python train.py --n_layer=11 --d_model=128 --n_experts=64 --experts_per_token=4 --d_expert=64 --d_shared_expert=64 --activation="gelu" --moe_layers=[0, 1, 2, 3, 4, 5, 6, 7, 8, 9, 10] --router_score="sigmoid" --normalize_top_k=true --routed_scale=1.0 --balance_loss=0.000261 --balance_bias=true --n_groups=4 --groups_per_token=2 --init_std_router=0.013 --lr_router=0.000772 --n_head=4 --n_kv_head=1 --head_dim=64 --vocab_size=16991 --norm="layernorm" --norm_place="pre" --norm_eps=1e-06 --positions="rope" --rope_base=9820.0 --rope_fraction=1.0 --qk_norm=false --attn_scale=0.125 --tie_embeddings=false --parallel_block=true --init="normal" --init_std_qkv=0.0398 --init_std_o=0.0 --init_std_up=0.0398 --init_std_down=0.0 --optimizer="soap_variant" --lr=0.00532 --beta1=0.95 --beta2=0.95 --weight_decay=0.0 --lr_head=0.0119 --grad_clip=1.0 --warmup_steps=200 --schedule="wsd" --decay_fraction=1.0 --decay_shape="linear" --final_lr_fraction=0.05 --batch_tokens=65536 --seq_len=1024 --doc_mask=false --train_tokens=366000000 --steps=5585 --dataset="wikipedia_en"
Below are experts of layer 3 (counted from 0) of a mixture-of-experts language model. Rows are named router (the router's row for the expert), up (a neuron's input weights, with its number) and show model dimensions 0-127. Each number is 128 + 32 x the weight over its row's rms, rounded and kept within 0 to 255. Numbers have three digits each.
After each expert's rows: a language model's description of what the expert responds to. This comes from a sample of Wikipedia text that the model never trained on.

# expert 5
router:115099053108078118118147139141075147184167069111143070089122118114117084115137160148149122161109125089099124090116122176121128162102105116111176083129125163147138137110086158159097163072103121014116124144154157095155126124209111122145114090149094118124148131158141118140100144129180090169179133130134152143132144134140098075207149175101161137139090130155209114117121180123118133048140
up0:122093106109132130063144091096142129134161113110118151106191139142110147138158143172206138166059141151151144128161169122159085146135094115141125127101140174082155124115142065099120185100133131072201173125095098079108085146162154108115123160125123077166155097125148142139074076142188086170168081099183115124121111154170138108149073115141142105174080160155142104155093180065138115076138
up1:147193184085105103095139197100131194117139144099129117129109158086104159137149092124180158094149120147109124169137123095120097127097171077098119118095164062183145068127151110140111114132112089135146084108149104122141129143101069196134106126153088103085104140117127026122125148195131137125164131154140145115165098159119104133175149131115103098170063080136074142067091187131086142102120
up2:096175117189094057117142128128110189123130083124121125126121181134145130098163127104090129104092155092110135123124146170173117168156135141132079124087123095165129140143141192086170177202093074171084127177182099157155080146158088178112159059149119125164136138158176117100099092116155178094086108140155121162115170118105123126111115102125095075095070139133164109111087188172117160147153
up3:085147064142062143136133112174134162151116120124144118107160137193137143168171085147107130131129157172119083060119161102125153112069120125128171109151140184113163116113174086132105234155153073110132100164138075148136166145135088083135109135125086130168121124133106128146082115181133186167154190101144150146100107138190101156137093107118065103101078153137124123143120117200087113166093
up4:135134145184138142100138096141129132136143111119102147121130122139162130086122124114180147154119065149108213137144115147127174159127115141126132129070127139139151120139117149073100153175175114077167157050106155088117182116047107145116188091114095111164060124102158079121135112091147156106142140160201158160133196066116135120150107131143085173116111104110157048105107139126060178079133
up5:128144077129041144115117076062083117134154151062095108100147124091140132111139115118149142171131113129179191100091124128150151142083134166126146166163123125124118135123058146199134076125148109124124119103164151100099174139091103129151150147146135126144137166120190094109124115089160128133150171140220122117155165118080105124112114052134094192128108060099195118132111170100107087100184
up6:114105091179118185162128131129097101172091166122193140061143150153148090070118153089099110134090126138146115142129066148103133167185100118115090134190138182134170123133091146135111102144075096147137082100122141103120151163137115143155188166166221081116161105126153143132102149128145102095155165155084130133108148082186117103137079173120097124083065163090133155163130146144079077080105
up7:112093067109115087139152116141118115160143085113081157103157120136153077086104123198142156154112169131106038124115176146078178136082097171089172057150130121119142140175133113111115153155113137136232165102084098125117126061167150141089127146130134146182110063120136108148106146104114079099172124129136184143080132162183085138173169126107140158132140133156154150168156130164106115101102
up8:166133111075090121112141133156085087156137119092103162098171088109132131134187138102143148179080121127197139098105108145101084096105104138159086160122097134145142102160112112057150100073146127109172097092097231076171107141135109136192118137131143105130134163094124131132153096082144129127112153074158174189171098160137126131137156154110142193139131115101195130074072146079107089106085
up9:071134098122154137130158093151111113129094116154132107128147149176135147130130141101139137128156201074111114159181124170104096083127168119137114068174116106176167141133186090121136186106098140102121124205099130180147117178135138143122157119134116120169088138154144127124153216094121139170136096122092147113106192124168061150100076120184093097146090121153173071171097128073168143183177
up10:086107095121152157151130146120140076148106093124148143096177163079100133128094136144052141144094096133116136157106117147142103205098092084143179119077164201144189167134102109133090178138078119106144096130128187108170114112135104118210168075163129138144150156111155183152107084143162129134194164125124153146056127132194164085118139144110147148123181151151105130084103137082084135139100
up11:072144084105110145143203085118073139112170090083101155130128125119108156137160074126093112192138073089168125096097123157104150130121124167142160119146107167055141107102119111142146126050113115085133163207160135118205115167111107068101147139082121147159060104101134128144179195133167104129140200110188150160098121145146088117144101155119100153109126113112138118122170112089094138107124
up12:145098057167095127146135117100072121100102133192106136030149144182133102134136150123137122151108117083165166146091140137142182075052115103129118147167102180168138169094099108110117145121105061103066098097119120101147111102100071139133176098185122096114057155126140117133135122094122131176130161152122122153153142133206102112117108175081155154137157088074176138095155168128169139115117
up13:134112144133083122072156124169130081094037148105143163142162120129145151055093144134133142127084108126088194134150101150169082141111099127163210151106127166165106168176103145111102135157130083102125121132122117103110190156125123131172126116077123115146103136129099203124127085118188102148111185180125122146112115125117087099093100111098201103146107107075155184110093181154148160063147
up14:109156160063139160128151132092138076087078098117120190150163124158144198159142160106141123124140138126149135087144168140077143099134181106141166166083095153177105170102150141092163169093123129192184117141159159123180054111099154135149132107115121086128113080104123134134195139170133117113139144106073174218110099093095117086107115125107115170106140082164152106182131128090193125157113
up15:129068098096075153111164093092106059132136133122132043118132140162072084148132090145071103130146169127118090123182155172106103126133144147148147118144151118136136172089086122168111109103103122175149095095223130147102149176128142168136175088117169134192152171162125082134154141130129132122086156204136156140114133161079163092132099099062132119092125083101137088144140117151063087112101
Mid-word name fragments. Short vowel-heavy word pieces inside foreign or unusual names and terms, such as Wein'stein', Christ'os', Div'iz'ia, Holl'i'.

# expert 55
router:092131112153138091133159096143106154131128091094105127092126126107117121104165112092213118023158112126099106127129056110138056171095132188092148089166134093159106173162066132154103156132130130071072126157204175104140118114183144125150126146153136084150098181133142082117120168117091129143114150193181146155112125135124121082152132080161104144158107155099188094125148170123137122090150
up0:089163113082145115169169113154168044102177111135047142185114144141101107103149174147111121100099101143132135135129135138139121133106161148147079124203162074126144147192111097132123150116145130115150139142112198141153112099112164129104064157155139117062129042143098118133142098128154096113117204093179133185092158140083151131136172161107155103102184113118084169149090170115105080119134
up1:096120114114120141144162109175115146141099102119163128137162141167160112137114155100127107102136153126072081153057159111119120164102103121167167183118087137066117151104037144108088153116204147122158140093120084108135175076118164093162136135060087141106118142145154089101135123119117096174099170199204115189097155162156087125190170166070105131104090160116129119116136140094121111153172
up2:161122162086142100144158116162079115142177086128137121100127091141093132123168092149152158075146126090100103162079148152201084136181081097098123125185129111163130127139100098099093137112109135121063085188149168149091127172128142152116140109115131197143158154074150135091170178163078096068107177162159090162111115148135186089147118122109114100077129176184154124132154047163131127104137
up3:121138149141193136131148088143132176154125170068161132096164108124098109169144147184159147127170145158107128131105094107153101132108170138113102161172168107142106128068186083146049117106146146089160187158136083122150119171146119172135100145168048149147121163107127145165161177095146135103079116048071094114176183113127128182149132140134144144140092099197112127136092110117136116066083
up4:092174084120105103080163068151099141091092120064135114174096116134141131081136073133108109092231130138085099126133150105063118171132137097147106076173150152124113093113100107177131169100132148166099095113140143149157130117150122142082084110191119109172172174118116120110118121111150075155150103089165101085176111130152173179173122098156156102194107152187154152099098161104133105116170
up5:143186118077069130165166107114143085065176131064201142103107101151152148125119099134145108124171094127164129114105155154114104162078149181202154082134140099079136129114135184133133184077144091109129167147135145122119083115138187116143118137135135158127101161149151088097117197079162075140068149118159155120139153120153051077123184155142151112111150128124186122079143158086121153116112
up6:099165127167199165146155104108131097157148132103117142087154105172055170170128154127152127146100099101157160178056114090129123061132150117130116159096155190147149183129083077114098132086098170086132122137111162108111128115091128157125089096169132122131074147107048152160162069106067168131110140162143205130137112135121138144141120146065088129165129114107074133142097194119157113132085
up7:161140060103117092110146185083192140086129167110153177170118170133094193190131116121152135069113122186112112111136144112159149155099128143153121130114156192131142138076102163138151142126093101104102131089091116131109078132145129103133086156162126036138066213103113118112117066131120157148088061155140162139171146144086165114171121119150169116096097093120087097091123135172092140129144
up8:153128146148137143225158146051143159114106126160117129124148162096138071081110128172169077124075099122139128102152123112108117182059138095125169154158131183135147105129109144104122169141213139139098127123139125112030099150101121101161127095113153127108130086122146033100168133121094130125100152125143120125137128170137121092157143116112107127200117146170109177105068164136171128079191
up9:139070103142103173120174170103097135156171144131057172128096130093097142114157114172157165131115102177115079132158107073168144087149074090150115165120136120124185125120118136061133149118145126127122117103152051092161082107145093108091052151129134119112092126146113109078110148092130199137180099113104115115111133138219179076185172125136121138165121086073094146107153120143142151081139
up10:122188118165142135106075126093151115166145133149114129129176079151110170137152113104119134131153168110132133088167103063183114147165133145113154090163150079125158127176082141133146141154131120101172112140095143078120120118122106048092098039147058153192106125077124096169117131125173054146154112103109169119088083147109112124125082087142154128177083120117130123131096211150095156189095
up11:135106079164113133161161143065174113101155118086137157115098101098131099098154111167150124122189099177165156130143104204148133144065105152123142097148123158157158130114131098122089103132141145135080135170249161121097144130150145130187139135112161128143113144130139048107101129047093137163082121144137160126136139157119122133157096138139139119181129137073198126088142160129092030104137
up12:144160097237173075113142154106157143188074137167118078145141112116100171096136090125153137152163103079170162160081153097097131116093141191106111102122116159173163128162119120100154133128143136164119114094135095093108198139156100153145147129157118197165140058160137111101153121121077110082107158122105162142083112135123137197094111128118101175151074097092138103096189155175126148159119
up13:122148086082087125137122099123121153123153189062149174093116110127123135109106116117125139147211145181157144157105100144067094211101180116180128098152089146112115157134116094102147132139136176106090162154118173175153132120142171179144104119124152087129171133189098145149149119067111073107121072081129117160116123115074194083105168100117094122177142152125166167080190126158129101088137
up14:156118109131135138097090125094142099098105115139146151077128148110068201125155100116169116105144172062137088155107196136141140130133141145132181146113116110157147071177094147117136103104159105061145056102113102112102055102177104139192116070123103161162151122141097117113117133110117154142124096188156160136126097136140125117195119166173107096105061046085198091098151121103099129103138
up15:096213141137125106140134135109153193125114065121117107093099160076133126118067112079117085160136171124118116120175095157188102157108119166095158147156148157184153131128110096122174134114138120112131149154131170128158081121141175102156130101152144137064158114127125124110177060144074133114140180197159089111171148116150169142129148143106060179103139061135135079093099201113147119108188
Digits within numbers. Single digits and digit pieces inside multi-digit figures, especially after commas in table statistics like "21,643" and "6,839", and years.

# expert 8
router:179142163119144153157112095171111147097169125133132109136135128158142089113200120021183120080138103102078084186045104063161098144132133121112132104161080195134102106109053134153098127151115121101073167127145143138116082168140125101177138144159104078130128130126109100164146130132113105118120148194127132135103118144141109138163139092200111182155086114094203123150164142094147130120126
up0:092116172117177131186157145095197146150229111130145084159150064178157156155154165118165156132073158173105182122174136107142160139149127128169146139089087178129160125117079120120120084077150063151159120096148095108124108106105127141123111124185123090137136110163091079109139094134150172142156077115198159118117051119181108127147121165091135168165101155129089138122102125098143152129104
up1:189140197139129114169080121146114171125106131149113161173145185101115179171129137121150139153135125117127070142091101112152122142136141163142132108133166112078081093170109172161130097101207129115090161104142091139128163097182131062183148142084092100112183106131160068113091157101077097143165164177127108114133141122125107157148160087140128108142076116144150133196068132147094066170192
up2:153144153089126100141174097148152136090093100176121118149111130152164126154130125129159131087105084110104130150110147068137211124163099127125158117128076125112164130094105119144117167068064184119148171134129178176132071192118175112141112204166148023136118128117121207103120150128115083090166117114154121132084158133194104099159128103131093142100158140080137188123133094087143126155155
up3:094115139113182148090169155071146160191133085169122113135101126077087198123098146148164098112124112138120138153119149157155116122160108140110167116140132066154107129172120135109176145105139166148133119111145162147117105140144138162183158131097096111046196097181072053105122101091119192134126082131134108085153128182119139071179180082155071087105104142181154130150074146136131110134158
up4:145104136093097150138139170151118131154101134172088113127169109136122182194075115160168160163110154134119183163113076120073132098122127126185171181073163086118154116123161087081202166092080136157097161116121090097154060102138150141123109145142097156140118051155133103132128174216098124176128120153131111154142092117142172122113115133089126130182169095151121098157114097107135091108054
up5:160209192168127162061123135107126103071053180112145111176118069157130134142135124115199117121080093108112148114097173133190151165137190095124098092147093150139114099140150153171164145117105157103158133135117086110043123097114059099183120119103061099094112143119142075153107151102140126113127105143088166129105122166150112086170134126138130121126097173094122142143143141163115104150190
up6:150120155141201097169126150104116170126107159144105078063146180149128100142195126117123158143106106126106073165136151152184147173065100086110158202118122104120172153123153118138120089161105085115136111132172143157144155107123123117166137156129124139111119069116155160144070145113089177157126169146209137084137132119132068157147113119162033150147077130100171125155173056120138086119117
up7:082149111117184160168133104148096090152176123156175134156110038102130107139111116111150155141115136077134106183135182120171142112110135084130135127094134208169135103112088146090067085102139131118102075100086100164129154192125122124169078141125128121135044111128123095107153131184146132088105129181077148173126130100152094095141122112156139094123112184134162090182123080089173146171183
up8:155151098137177150167126173098173121111096098122174154105113132120166117058137137097199167164140052154131141071118123086137133132123098133103155158085123159128102211122094171124134169179114138140098082151074164118118093147119131137104120145183133118119139159157123116109174099120099211112095093106153086108146100142114151066097122173156158109098163209100125165122150156144142136058075
up9:218141070163115125126103172133103164183151164125148145129091129084117094093095100083172118085071095133171108097082105091109132132120139126140186162118121167081123129143139154082121158157127131133068100110109154092135104160110068131160071104141105169123084128133149095079118155202146112120113084154115166161124101216168081081169110145106145083132118150155133113086121141151118122132212
up10:100128149139108155154184098165046126084110090126107102117070085172143116106143147076127114143146121101146149120134163149154107147183160120114083144091080127156156111130105093123102161095085174072080173125092088188137118103106171142103085142140207054153141143101140132182108152075120159162127142139155123146086149073153184102098126137160127161097165112150109153149172127062159157160182
up11:133092127141080156099148097124123126105077040154129124145142125130104135166086159091074100165134126101110161155150104111115121133126168139124167133174068117195143151143140174180100059093099105167101157149111146145230135113094114103117221144095152145093125109142110168210142120090099114092108098073105168169128070088119135151100121120117154167134181119094177115109126136116110140152096
up12:124161180133111133109087147103136123185117097172121115129144106088076152121181071110121134129155160109151097199141159117150133131130132078167138129142113134174106124115143116112074103125069135115091155075106178116160182127111150164125156120081129097170103091128098156092161194139047087083108163140086118162128115153130149118104111055203111123114140089087187123126162113041122186140160
up13:102170162104118098082078083177182154151146168160085113084095170112131162142128103130109147131197114136126046170108122159105214100137131120133067113138135116114169087124150076138165085123087142092065123108136111140077136123160160127147137171150110130190149127153143120125083120120131088113166079217163167159145156127127125137134104136121109124165104148128158134130083066167127143199186
up14:153174135112144052042063104108121115144160139161103088168137114118151136134132104113160142097144092078161116126091115126157131155111132170218135160109169120136123086176152113154120098175114154043127113140157085132075117109143181089120155105131169107158076135165043133109108149133112150132105129123146093130103137132136151211096071115137182148103125189180144151147123078130086141143153
up15:138130169092082142119115136114098142091131201139115164101145157113135173189130116101157114113158150136120106122072122094182175108180171108139146126169105159111123119102067092145097150119094136057044068156116115122179116200093105144117179120140096060125135172102086169114146160156146133132079174122126099178115169126147201128134172148118156122079084081152132160140161131065137139122126
Years and numbers. Standalone numbers and years, often after In, commas or table pipes, such as 1948, 28 in dates, and table counts.

# expert 25
router:079122106094098072140177109172124120197124065165133109116125141172128083157138159106135145106138117102100128092070108119163119153144093153129144112171090129132051148108149142178104156112105110132110092149144164126125113113219123155170087118188059051144125170156129145158134119099098086086162158152150098136126104120134095053176142127115108122169107145183205111138169103104146078130158
up0:151189133170127117117135128104122090159082122185125137172097117137168080115139110134039128124145162138081100175115111132135127147133135120049157152193058134128079163081122141116124158193152110158078186159124122139131064118206114170128103095119132159196119110172073117115130172120088101073122153141151130122112126135118106154105153170108134171072127139124167094099165121153132104061163
up1:144100089114093136117162156085142132174101111139157098082148115129124152099141103083142172149149126148150173127132151153117118236063188166164151136114156125145149103136096191143111110160151123147102137082136096121039123165115128192114114087106070142116153128108185130129177121043127145160134149202091058105150110076147148181111117125107104151122110153106115111129086137134150121157060
up2:117167167148163133172141067107112146098170107100105113141122073136174110095173172183140148155109076103103154180108112133077103146150142095094112090128100085145114160123182104126130133096109112106163083167179160129162090148160104159159095163176132108142157075144143128127149166105069157053157103103142145116104142161166117150168129190041080166159138087124120135104074102170125080125173
up3:079090106158095126163085153157135145118111096175065158082115169121137150128106177133131130133174168125112107143170078152094121107149140133131092161155084126148089156186143161142081083162120123136108130135118115139064081104179157127114137134094145134165084111118100180109091185136175153145109087203129122139112166129130114105089196115119099123156142128118113094069128016121139177119043
up4:088174127128108108116121143129128117131195118099185144083134134119116135145137125100065104090080093083093172146145136136142144113084132119136185144163097183190174113105152114115124096090132098152169105132152199065090171115124149096092100122163119115202138123132174154117107098131119079140127168138134091131104120085201128115180123181073159161097106141127132183196120180166090062126096
up5:143157115176103101147123120086091151185148104065077133049098134131183116156130124087083123089139147133145140100124098151143166164081184130087113171128109198126140110116112147085105111172116070145096121170112187031127143108116154187148114121137173143101101100160143107183104155129062133168138168137115132152134166152097116079111157076097133162140128149131113143139202116145092074129161
up6:133108147133136032152115086176103100111120137171166141064170105142127153149143114070174138141142121101134145124138223091162109133084133087106131142060063173125095145141116124106137144132115087161114096173137166140124097173124141184148144125141104025147149140176153088116144090131134142107125104120107078091132102106130106101149112151101104098090132136179164128190087173105146093189080
up7:166129086093099142141084090189097108113169120125125148112233083141119132170121134107152144123176133157132117143187117123069153117096112133139124146079140198115123107163061092119100133178154086076116087075106091148175114128157149112138135122152169051152101172146171137167062146133177138096100129070160117099105087066137151142126131176121140144087184158150127123149129102084113156139131
up8:122138136157117189115124066135092155208186131126160163100121151139163070126148100073102118130177104134096158141126108049129113157105081094127140140183128087070138159084123145119095084107110119134143091121146144152057152166112130103127085157082066160098159160124137108117112186090154104133090145194191086102173150094129166104161119118061115105159138132164181100127123172142124127084126
up9:135160171146142102133104119131126161164143153151182071092165136134124159151097125195151145144183098168120132146136096106178069150128182053183124159101158112127077099182162107112090098100155094109163129140106118185130143130125079156116152124132159138130100074089110174146143165096076135160118112108098149106105125068136116072193128099174093112202088192141168115098097134106124142187101
up10:085150134070099109129140084235071090169180120129105126127120117186125131082165095158101124146138139126148162163095120069113091103099108069183093155133089181103121130085133092121151133148082143153137086117127166159100120130116133115186111177152154159117129067125160175094127130113149150129100125104111125139149063115163068141170087194135142182119090156121171156135158114103089065132093
up11:146121178075100159147107115181133135113111181116149139137149132139147084106104138084105117150069154049140114133056179088087077105108140171103150123129069131101160086185124173138119143157161096199101094091145097174122114116130128135124131145148115120124172125116123111193106113160110116167150119151103096178092057068139142181135120136163147114148164121123116068145080186194088187129142
up12:094108136155093080156117091098151130161154129108149120116122079205129145187167155165108161144145111152115131113105146076112164122101120156090121158154155099129096115144171082102115048088156124125105202089191144126086107094103139143140084138165160138095084120128159095137066097170110135103150155102133108170092114101068085175180059165076095137203096116164103140150143116136150072138134
up13:155150098098087126112093067147104186147074142111170117132129076091167146100173135125188046140163182100125123111137166166130131107098191112083133091076150140074129174101095116102123142201113089165136082084160120180164155129148120161081131109077141117137120148123144102186118140117104148164150161070113149099135106104140143101140155108198088150144061128125098101156130087159156150173154
up14:088150131125154133168184093144162168144119178037096123140121116153130134154175060121155116145099107090148145095122138104105086133126137074113132079179132116153149128056107132147159148126158109079131050121175206142161130157073143132143102142153099103078148125117176136137144116159186076097116164170063128170159094164131123114125113165090118130118137107160094089173091183098094114076159
up15:161141079107103093144161159077123115142094139130149152132084162095112120182042141091173098168133103136119122101166138096153121145199056196102083120164128165100136111117140151151123106181138122123101102206043160182166143113129116103120115101148183104102140126136168090118163124066111133104071127105099078140168139124165076105160174149139113122114111148158130081166135158162155077128151
Mid-word endings. Short word-final pieces like ar, al, er, ad, y inside longer words, as in "uncle-ar", "produc-er", "slim-y", often in species lists.

# expert 48
router:041141133143137115101168113103080167135182038113103106136120167153081125088132144135162127098182123090108119141056095155133117125147104169064210092193121181138078115138140135185083170099113161185094162192194126105122106164155138148148113161133150112147136113121138091143103116140111089117104139125136153152173115156136089116139132099162108148126121123084116082137148107072112186088116
up0:102131134146118107151127062118124137151099115077104134156135138121112104154119053142115148106130215110154108150063095143148143131141076123082135108111097090159175135075127067146132176077076100146150164162193137124152131114155135193132132145157072199066147090103167148119114152138103106100165157114131191164152120140181111078142110129144053115110086094132163148086172118093088131109174
up1:130115133135087126104090104166172160144119103109120090198127177162069068098089100106149095131139127144096121121114118100109101070173079169112131131151150163095113163143219182160102100166088176079064124114123117112115155132138111149114162114120191182131139123127132132117156114099131099115112133136152164054129092168127084114082148135178162169103193142151191106102178069125098168154127
up2:127114142151203228125100110146126198154115113133133115156155110159109186126105183132102179120125104128094130136078145071166147136110104117078098101150140099148098110141166142139201104161128165127122123132156097074108144067204066153108104143098130124147085117138171169190067136133140135142133091126141068137116133116155075200171102105078099126110092162154109116154143127092124156085119
up3:159128145150111149129136164102132159177172080122076087127110105138120138143161122132118126157106159142116162155072072147163097086095086094103208171175120146166119172067096083182137208095104164130161124122166064173091133142162074135125078150045140170111127124106138120136099185149099084139119135150174097119132116142156058104191130143127144161136129151106109129097095116084090103115106
up4:057154129158112135130104117113055150139148140142174090132130118163121148177112096053092149129179101125125132086134129153109108159156116115019155130133112221085117116127133093160143145172149144146137170213110154166134051141081108098184124137183106112140074131108158101117134081107115108145150142071113113142161138171110138132121150140172092169096104121175107087079132124104140162105147
up5:149116134092182129104160094139097135090158134110076133087140168139101109111081126139121106140113154157129172155072072114082196164119143147105135143186106085172095139180118157041095125114090100094115095148086097178117123154106168105131174168116068167171163101101151137186148118092114113133074156185104185128166180182116071122186134103127116110125134090131098130086119186147124135118128
up6:138153078122141136188109137121104167120197116136074069099143162082149184125114070100144174137077159145197126111085038092138158158099126165141134121106087106154094163162123089162094120110126095192112072175174139093185166164106150095121151111128169189122109149107162084116143158120140143142114085132136124159094126162143086095118152109131130123142111124121120074191129057127142153097100
up7:085144167073112114103137129182106181126165153101103121116101191114125100132150110115139129139127196101081119118120111110080145151147181125176041091130155137136132120102181091138163166141110142091179081188126147102150157135161124168146096126121094148181215093059132111151116122139115109095085143159083066132135071124098114087139101115127137154140088118145107156150099139218167164172127
up8:149132106130103103197120206097116177128141107136079104098108163101110157148106140130142145119153097164144136142100118074145173122083137169200155140159126112134121141186124070132132161167103131153156151101129061068144079152148121113180120098084167157063139126128121081114149159115083168166062127102144133162149076159094135107107163140132144155158140093088169047110124114035104159129133
up9:114152177065165138164091174139123109092102132166094127153148115161113189133144120136133172135131098087144096163055109061129036113078151073093136141166146064141074120145114113083179140110102128162131110107129112140135123143166121148111125139109178142122096155185128183159109105103131113086127099126101203137155074109126114172137137122079153124111139151064126104217151118068098149104111
up10:131139111199128101106155166081119185116140160185082115118106148119094131099127181128145099079133167198082114134137120179114145116185130140123121100189072172109146209141151123151076145153102070183090099068119147149157107134161140113114045128169140138138123152120125157117115120102070147102034080138136104100153180152085165146116139180157105120106097140108108108127147086104131144143122
up11:059119088142156128135156083133084067078113070094125100168092094174102101130120101101069046120127127108153101142132135120095166119192112097148173157138111193144075119104151131098148103080100129157157139125168182170152115192137162143134134162210201077161093135137100179142166129170210131126143113112104146115160120110132117127139111120122143133106114154163117111092136113070127166105111
up12:173104175113124112085165156180123159166089121104133134163113144158076156112072066093119200118127127140099106128122177138124072112107112186145119112196134158174137128123098199150172089148084211148088148124198082105160098111140066132118172132186161163160137126177152126098131130191100085123116161154142147152137124114090147086127158121085146095108125129155089139066102154111114115109120
up13:148194208083137150076076164103104131144119086128136085130119138146098144104123180133082103098144083140184154109054106150117120140101138157133203117139103135148156123170190133165140080081114131175134156081156124106111112102113115098146175168155136112106204133118164178057093119118067107132167136158119059126131103128142104126097112084177120167154136174125146108124150146117054129091126
up14:081156088121097163130111096092113188138146070179184115158096137091061137152128114122125078110111166142143131125139099163082088140102128160171127099100178142129125127145097118127128147107126169148060140118122124109193141135113147114130165073176149145102117142165130087103116137139119232105100147146092139080124052163165110140121101144138128116106195134120180044109129196160182156152094
up15:090139159118129099088175161093134181194184116172125119118090097132117165115160122128149147097151117145101151139138111180077128161119081138168087150161105088188090144142103117145117126131115145155098144172145142159143152096160132165135102172090088132105186174100132046098132159146111165070093155104156220159144117151079122112135103171141093066130097165141200109140080125089125121086178
Articles and numbers. The articles a and an, number words like one, two, three, and digit pieces such as 000, 4, 900 in figures and tables.

# expert 42
router:140108040116093101123113139101138138164117080158115125162146126105051065121126127150165117150142124145132146058106066144124058172127122176075183111118123173137090167104087160176097138061124076118090120141114174127097083143154149097152103099122156118137118157178104111136120132085102152113131191209091155150135088150137101089159137204151118134135130099138145116137162119110168132057139
up0:140121116143071096122176132070148176166080128118106115195137132130124175057144131174089191138145154119105173112133124153102140162108136123093148103168125135129094127095096104194154142108052088157112181170111075148137144156128088087123080143127214059158127146152089114076069128180137150154144134169113121113120172137138173099089104192162129130104111123170136135112163099142144179146152
up1:153113125171092109159099121098130120183116088110130133084136171095079114117148137143112116184187079149137174107132062157121114136121195155141170101145072166159130126107058171199094131162180098148130123142142125084079116142158109110138151135159115120112173122121131061129127151105081137080066161167143142129117180171098151115104141148204057120114154069179098141145103076116155099128103
up2:071087094115128081087090138068165120107189124147149143132187077215123139142147135149121099112195113177159142118129112068154117130113167175132146124100146141169159114100093147188107168115173077162125144119120134162107150169093140092121140090140157080055166193152136124151135083144188104123129181153148109126115089128146142079109079165106152118144106093131172121135117088157152093122059
up3:138123123081124131181126157159157081154146165136112155131108050154155097132177136130191145139131104115123160086162124096117103073060193102099126114118126135135146135137145190134057154030113110177123158206130123197143113138164134091122067167128173144130086123148188119134205133114141092110086113164152156148076093128136102105070108169149135153139160129117118116129141140097142139112173
up4:131100120184153163115160137100106177148111136173165074113128109100073093095113102140130142143134101127161135133180070122165168103125121157134144048082127107128101128107132147110117104174148112111065127135162136168139101141157158134125129103197129185133141168094140075128201189180130152074197102160104157149087072176100167113179072151086085121120122099121124107181157097152100127075118
up5:060142180128139098110134124164178182079148118101132144093157163085156130068093107130152080145073157125174142077125185133194088190116170181165178120101117120113115102083123146182100197149122130183102133100135140126108112156112149123189126129136142097135088107130156086137142085114144187131111090159167179152133148104123152160166114153123085138133146144139124140076121079180198177148152
up6:147152141093132116100193161119121144145114086132059101158103167168149114108092108120142110164154147160162185142131129197140161177154088167120151137125141097173082199058119102092114056101120071113144157128136123122129183116167124087105161130093107106150093183143097147071137138133086150166131154133156110162117083151096143064105120200121137113185151065088180145114145080113120147105146
up7:134170131104078112103091137119086174179140169143154163160065134099165114132151085096159132164163133141086115121169160143171118170135175145123127058099131142042135129122068204176154099152124119121075076103143194116152096100103176145125179149080137075137124144169123064145145102101137113134173172178152140085156088143152107100145161143130130124097085117145186163139130110129081110105099
up8:114126061166125156125101072130163183166170140173173146108148116164115083149148136139169155111130121171114193140104065089104104094131119082111151120066130163104100107131091161113150156123191091088100139040131177093153120119068129077101096148132165187126142146100099126115092141126157070121149136158061136160145151128169187137108138180135126129158163191096169124140154163136139156120087
up9:119162155134164124119106133132131080077097159172136150170126162130095128152106163114127131145088143129114153054100161135111141216089180144089125153075115199155056130142079173190142109168145088145111099121110113145096074163074174173113114123199147087090155131157131077112154086115153059143092171115106125166131150136137133101090132149142120099133070138120128095163134131128132056086101
up10:185161142101162060069108179105134138165100128119092134111154126157119159141019125113144136153187129121127170133140106102138109127146168143115137188092179083164105124113057113143095161150134181140152145124171069091121170091082159146096088110096129094119120123101166116092096103146054102108150110134144126112128110089198132179142114201175103143142137134145117096112151090154171155173158
up11:124129112114095108150174084111110129118096118115116136155156108141104142114124116178164113122170153102112110082131174115127093151095183219111145181096161175088100185125123166153167112113100105072128076193092154163100136162133210114147151134072139156157125114166096064128100117097167166176110188172129143086177091155157124158093122152118176142108108145058106172093131111176139162115121
up12:134152087115117121104098078111121104178134119118084069072144109106092133147131095185139141169098113112196102121165151150092144066190142189124148126091178138104081164161149101133173158153096073127082189135123104129132144061118109128134107118120145134122103144086115093115101117125050131163092137091113119182166108107158130163110103107146113103135127204141080136193115066166174157168172
up13:113070166106154063085127121108156144065155123180153124167128172146107137087143139215116148107190124122217108115189137172074132158159094139167134098101156172199120139135094116152120157122188130177080138145134161125110116160128077110075131132088110141118178078138149120112150137128121160105130142164097077110121115121116189115138147156155141121134116158178068106132075122107084186111139
up14:097197056210124136162111178092133069128072092203081154128103151079089098106093158157161145150128136085153164153106104106121106185143140143116156138135155140118125153181130162134064168151127098064144129124145189126128095127080141115152105059102120123138125100152118094094141122079108131139092150139108153122170165191150100101071166149174131103137137100084161107074140099101155130100120
up15:096107140192112095135164163097143111142098129120158151119107142134098119165146083102153132134151151126163150101087064081078147099131152200130134100207142142155131134160161148117116111108113113117149176177104196139137155136097114141114052132138108199129142083170068103086164145108130177115087146193131151118136101151118124115155110136168117130121095060103161159073152113023152103145178
Inner consonant pieces. Single-consonant or short word pieces inside foreign names and words, such as Malmö, Erebidae, Kermit, Fotbollförbund.